Below are experts of layer 6 (counted from 0) of a mixture-of-experts language model. Rows are named router (the router's row for the expert), up (a neuron's input weights, with its number) and show model dimensions 0-255. Each number is 128 + 24 x the weight over its row's rms, rounded and kept within 0 to 255. Numbers have three digits each.
After each expert's rows: "comes after" lists some tokens at least twice as common just before its tokens as in all text. This comes from a sample of Wikipedia text that the model never trained on. Tokens count by the router's weight.

# expert 4
router:064112154112130098120157106125119140123123160129123114141116134119098110124134132138119133109146104129139163129171121136068091144097081122146135141125118111179148097091164131127179185139114140123112128145142152127126130099127121127129145155117129125126150105149137122130140103126153128131127083128132142085103116172143134135122131086133159105185115137134131078118134082123147142162158116136149163131157086059144117134107148183159158057129133107098133120148117125059161101084121102111139097147122134128120127117118137129155142128128174102139136116112123104115134196088158149107157112121133136159104146111109107165165150093129116123149161136143137143145126147137147121142187138146113107076145171102137160113103130081135112161152128124151066110152123116137112122123117142
up0:123126142132181144140128142103111092163149121129129096107109132130185130124075126147134123112107123116151158141104125115092145137117123130169151124138119118142129102110124139084114169109112149150130149120172126093133128100138112099113140137112172121100136109110174140174135135150133098138129135125102143147128123104136120126136158124120102126134136142117161106133117146154095112087092160147158139133140095120165129177114155128174101166165097101112132108178102110120115074076157110114132045112113160145126093138120172149130136128150147160147190138095109130154124112151172090092101170119129146105096128146064137109140132105120118078109113117127115127121205100091106136133140125163159112107143139154148147094137110099120156165140144108140114120080120127130158145106130119
up1:117138104128129151114191137146128105154111134173144135137106152148121169119189156137131113097090159116115137122126144130108124090120077141132136133152122140145152139106090139125150150098112167106102109141120138088119136115103148143132166147102125148114115152127103144077112134158153110121106088131094137175148119102121099133118134129125114107127100106135081120120082113132128130136121116132148133168131085078137125140135055208144132112160123146126108147134109131086119114096096125123168152128109125140125072092104115144150158173064152121141123156135111136122121128151133142088112116194122149101128172154100161141134114137074128097164135098144095114141161145090112118111121107155128109098134098108151153086176156107132141110115116171138105112130120125156132156133103121
up2:139157124119134156109170157158129104148138154104071115203136138179151122151113102122125104167134148111151152066118126140101133136116126101136129159128071100120144143112142096173123197104168116186148181122115120103118134122087112117135119082127131145128117137110176162147121138161131117142140122124133141113135106152064158111126145118116116115099098179106126130166130132110129145127176154157103117125130114111136099118121148158148094162134138123081120124156137143112099114106106083087073117149123134096088128169112127105153110102112133100120168099108106136142147110128137165140138140103064122154120157125088115148159155139150114110106093117124134115137108115147136133143157091155100129160146101126139128098126145164124121154127120099135161138160116134152150127133097137
comes after: "\n", " |", ".", ")", "\"", ")."

# expert 7
router:120114101132112143113171120134108092122129132154129127123118155146079094126118125098108130137166154157123106124134152102149140101125095157139118121095114160162092130146115121146096162123109166154092116173169097160107136129163112156174127090143170109112120179174076124102146192152151140112156123100150128107102109145139153091141118148115095132136086126105157080118112118111102115145172121167157142159149112142175145122137109165128114105162148129173162134120097161139146103125135130085077144115115074149122149128125083131137106158142125096175111096144143130154116125142126161126121101175140107098120161140128112132147127106149099153171142126120134139085137098103117138138175116125106157111109139127154134113159123112149146103116085096136072138104107133113107143139103129
up0:107125126149112130153155148138140090121185115218147122158137113120113145056074141110133138124153131143131112122161161120108138104147142163122142151108132151171130140125102116119130121130130157150104106126167102117121125116138085130124130133103142147121122155159070113115117138112120161088126129136102089135109092112120136117140137158123093094144118140098130111079125137161133102129162130112177156151108117105140144149124098138190139169144147114115105126123066133165104113112097101112153120087132133144165129123141122124122103113125156156123128141058137144151110166116128117160129123140114178111087124086145168161135129175102136177118136161107120125112117154092176153112156103108116150139100117109123140105114143098169142116123134152127126113154146109167108139093096077
up1:097133155207123116132150110129083114083155156102082133159141098142124142152133144121121085128107114135131150092130137114135155084079145159141129136148113133167111104106136147106106143106125147147165121174134120145118162128100139150117155153130131125100124099182162107090118134098097155104145110113097169113126114127132146147102143161110126145116096060163156114111125114142106133160125080136093129099151153157151144116137084141083130125155090095165154121110097143129140131114156128148140136105123114129121109136147158138071160176104100151129169181162103154085123149138126129101127125151130116131152160184112135098088115153161115122132161116153078148146104134128098101128167132123164134125147141096119116163158104142144123101155160127136121153100105123140146131149134142
up2:121129105143133134107137057164151136080154122093145107160141181105126102144151135113091118155100105085152162155112125114130177095136140115170101152102152092141125185069144158159121168149150103145122146134110146128125125112141083144163089111152101155112133144128088142168132117174153108123103132112134119154146110089101116115137130111117110125117161165101110102125123104095106151190109118150147130142123097121134084159164102107155166108177104150172104133123147128141159104089115151118137124127143133094134145137184153134136111116118090147142148134136103131154135117106144156167147108132143127120147114152097147159102122111137106082112152122102113171114151142102132145103125133128136130126098142129154155138089115156087115113115145119103124193116100142121084133147117132
comes after: " ", "2", "0", "1", "9", "|"

# expert 10
router:114088140133155168147154126207152121139153147155135069105117122096105122136131115149129123124152161124137151107133118076122135081127093154118149137112135135114098132091123132139125148129140129092190113159137099134152111141135103137096158105152130136115124107100137163127118179118146145142100107075092134146106100085120130120127141125128117153093105186108167045141121121144118161190117141106139153136137071121186102150094145112148125147149104150141106111116150139105120103140111123093147121137112120110164128095139138111126113168099118100145114149132108132122105176166153116098122112136128131139121124163088137153124163146115125125140127098141109134122159141097108099122171141155144113119104160118178103142120105158166133106107137116161132124163116138109078145138112182
up0:140126119148117174145182143113146126137135107130125127109187109085099116107103125201170119168110106153172141112133129131083117150133095127124156133132079136141112113157159173134099145094130104132110158160165151114121138150136127127121128100138100133163150134126116153133132119112106126099103128151158144130100116139129095108150143101083097150092117156081149108131125104098169110114092132120127117072142112119152161112114149153147150115129126181094137136120135120130118112104114154124128118106123141142068051151174109147155086155103124090142128067114130150116128091107110165133124111131093140170126146115114137115086161139101120128139083135119173120120122154150117137133122155125113165101106152131104105117150111152134163122167113140130080124116127147104159096156147170
up1:111102087151138137091156102114085110155119152101083083124151184111143154132135115140112148162126140158106125101111112141105167099151100118121162122155112134128123136120140119132094123115144162146124126163120100116131117077156157121158184123120113090128130152150143116130136126145089175137104154105129110139131145124128168149141174094115129117171111173163057134116121146142165139125109170130149111102131125093112078131087090121122107133118132108145120138099107191119128115122124124127167135119121128129129075125145162132143101098096155135143118103121066129120115117089147099127124106110142115092096145135114132128092087192117131130174158126093113115112125154098092110117141151161138130135101112142150089125115131163088095167137132145160120175143123107130151113098133172
up2:107149152148171147156135188107153096133155101134104094101127141096089115140126163112129162098168109159109143116129126134108075146130143149127112148156128128110149151083141096176148086107111128163140113160110098114123155106123119164147165127124149162118144114115105111108132128158143174121095145118181154078140125174120147108102121156089102132144088119135110128133143136139141133126148125109196138148107127149137143135126141124167164149130125144159109113099110088128157145141123113169141135058102119179104145118136126076105133157111164123153112092106150131143135149113111116125114130117105130121160117097107128110125093110159146126143118123096125110155192148101100127184091149129095095130127110129095111165141175147138126098109135155110089131134174128141115103140120093
comes after: " ", " |", "1", " (", "3", "–"

# expert 14
router:085133129084132116167136140143138091124117156122177093163110092106148164107159122153146128120147172145146129171107116160115126162129143130120070141137093125150140140102117132141149142112143162135135173165130100154114123115113144147171109137096162150118166123112091135145142153174142121160103141154164159129137127129137104148081135124095103143131132141133111027143127147117108106152080149118142169120126091090135067138119122155132092101136081101128152117131121122126122143130168120134119154134168166130139111106118088143131131162143139114168144120134117074162112133142126141126136103135120147111122145115120122094155122125140078132129156123160101146166131108156146112118092119088121114109082110060161138167138106097148121089123129153128124102108123090108138153155140134
up0:114137090125134127105136146116130094113160112106093120114125123116127168104151118113148115131157125135146115153131111139093152101146115134102086111151139092118132183104129101132127143099145115131145106068130152132101141141120105114101089122117173139152128143171135182127132150104100126123156132136155169165119099161158103125099143157123121131125119129132159076153120170139140138114132089111154134128142134097128161094128125119176176133151149123141163155105126165109151153099108137143096136121140150185075151131148131119123079083114135104146181147089183104119162101085092091120134117109098139134115142151106129100138149131135147174116110154111141182163165089119094114118162117138108136113096157110163114066135114133122116114109150183128113137090120104117147115168101131
up1:136112132077109129112150121110089128133144136084157073128130136117097115167129147148104113112172143151142151134144138151095160131112111145083109136073113123117156162124126105133098131109166170091124152137129094147135105125114098150121150115118113122098166162187125154155090139104146111134133115146112140115112102134120117125127160104132108053133111193114101129112163150124126125095118144115196167099110111119163083129124110142175120141109117102095156136131141140100164124087114125119109158166116124110122156096158132115116131115131125128133111129150127129170127148148147134109158052142126198148136116120113116100123080132184140164136155128124129143153087103133112133135171083131134150101127166121143154139108131122121136132147141162130118131117172146129125113077092132
up2:150150130160073111142166107150087135140121156143124118095088099122132163146080131182125115101135127185127117138160118123115086093129095145075151136095132140106171127137097088139130139116107134121177157120114134129105128105078129143119167117150123110128136148134138145105077131111141109127116174132104138110156134173116125118150131124163155189139131171083135111103127149122168120102140147128099171148130150067141087133086128121126132125131166137134144122104118107158143086110144088106144110136153084133100136158145112119143105110139162174104144127074158135117150106132122126139123123149120149158090110119123144157087142118136105155156106140123161092123106137139081118080139102133112086147129082136147133126108152123122120157135135128133142130109165130189171108133101147
comes after: "\n", " (", "-", " \"", "==", "|"

# expert 12
router:098107144160136139096169141144112136106137116104133125102126137134120111094094100132111108107117149127159124131148135082132110130124121105119131139116090131105144111111207121125124136111137140127147133175158105156090131061104147097146129178135129128139145148141101133146136127123147158144085141177149165090113162127078130116097152107153121132120134156165115103138128194126156141110099156123117166116135181105153089125148161135189122096128132163144151145126129140077127091090116099111126117105123064148119060146150101130113125140115122058160124109136127135126136109132169115106129126132091161139126113153083108114105125119110129145163138126131115148110137132120135087163122144130152131088146135157170124112128146112134108135082160180130158121105121139103160079118114148
up0:104114117130113142129128095129126127111137143146117103129133159127175134155173115139102125126143111127159115155144114125100147113120126107119121143130125145141139128099113104122122183148152087177143077106164116134119148092132140127109086152133108138115152106109126145153135154137147084148098125174106126111115105106100167127113111115125171125109143117082132124126110158156108183105135158134127144140136102086122087093115132145111132127140176133167142119097142160159114165108172101143140097101120123166106093107141146080134136091098106094169164120103123118114169119081117185159128131140106155112144098142101057102139138115100081109167130150106137151163133164139121169136166109112091146081118128143172110094115144158135113130132114093124128139145121130113192176154140102
up1:134102162128124137099139146147143142152104150108102121131158116090097136151072135081147144145184157149147145136148101122136093129116093127135125111113125125156133112129155120104098130106147150108167170137131143163123135107131138119130135118132116129152148105209103163124101122137138151108079121110128105134096123151087139155151124096076136181098154163144132133148075160110129139160107157122121124119126154123130145104138148171116140104116172160106177120123126094168140104155129133152141114121153134117148127095151145156118129124096115124170155061190068146142114144158134128114152178125146127096154173142106114135124122115141117108167160139126100114096144124137083098132122139078147115158128119119173103139130133094131161159131119170135132144144086154127119115154103169
up2:128123121150170199116139141119110173125156096141119125106115143104139157152130116168084129131143115129140162207123146107102128127152126135181113174168119111127112142062148092124104133135145116157141085112133102088078134101109096135145147206136149159148116130142113139176148103122148111121125127147113123131116125162128145155103120082114143150125135154093134106118084145108128123163151152116150132150123139152135134092129149126145162126152138126198125146161115106109123107120148117104115115136099110148145079113141120115130121156099136087144155125137121101144120124133175113135105080091144111117073121118125147148094135107126116148134117145109144111129175095106107098141150149157144104076125162113158106130124095088142095122116150124172138105122113093112166113116115093
comes after: " a", " the", " an", " was", " his", " is"

# expert 3
router:109153141093093151127146106114133071103124150116119089100124145111120132120099093130104091137137164176111135154178141123136105154106115089147118136089110146143126173170161167135129156140121135149134137139141130139060096103170130108129144116109095086130176140134122081101156141132115140138089129091161127161118139144153160121149134115071107097103102135103141104142106136108106121132121106125134152160149116159159131174133142163106159100133119156136117119136150150117150145142153113132119160101125121139111161128192157136094109118147127127160083133121137115142141122100110114132132131161101160123114121124112136111139119116143101121168110118130121075124160152135112116165208117098073135154105121107087165147150087131105152119164114135178095148130109133147116104155116175
up0:140113124127088107092146115132123128093135136119125133185124097127133159158113118117148150169138106109110137134143137150137180102136124147135155110103167131199094100144165123148148144113137118125197159113150151113114153125114113101110134172155153187126124156134114182092135172101132104151116115114087122165114086134152116126121156135128099177117129144123182128103123126110157129133161099149126126175153100120145166148135152135129086124140123109101111107148098102116147111118139134110103140157171102086145119128144152138092126129115117126143182129167091059130140105056123122111132132095133146115101110141106123128152154159145084111116158136123126129104103116123107119163118097142116105105089145132131171129101147147109144104112134117181130131110087129119117113109161175
up1:098111144094132144174093093127128124118117138105137136121087115134106112115103133133153127134106175109126136158139065133162106144152103095122146172106127125139094119127148106094111123069132182103098109135156123106131132138175140105123145148118145068126138139135135138126106140112125147132067135107132075116124168114108173167132150114081141081090133173101145113166128103152128140151101137171138101109155118149123110128120093161154097129077125117118159100139103143087112084112121137117105119129148119100115147154094137135135143129128110138143121106146135176156081117154127105118130109135119119162148169116104142089166129131137099122147104130129116189125156151135117150118129149127142114131160104166147161090111143126092158127123172131144147148141089179179137147095096161
up2:113140135125128163139135082147166066129126142174147101118109156144115106111123135108141121153138152132153144123131157081137130149114163160116142158089127148128095172134131108114110126132126104147134145104152153187116084123153130122162093117146088145148136124136126137147142141085125125110184140117154131130124150094155106097133109160123109119112102186128130088152145138106142110103131143085096113093132124104138144127144148112109179165127140129131145160166154143132105077103168100089125111168160157132141152105110088146141094105159103117167152137114154140111123123149124124134118142114129097136124172085119154165155086125144150128178079092158114148107113087144112123129141175112126139108113101158104127116106139131118107138124100137125073155098114144085163110168073152
comes after: " of", " the", " in", "'", " for", " United"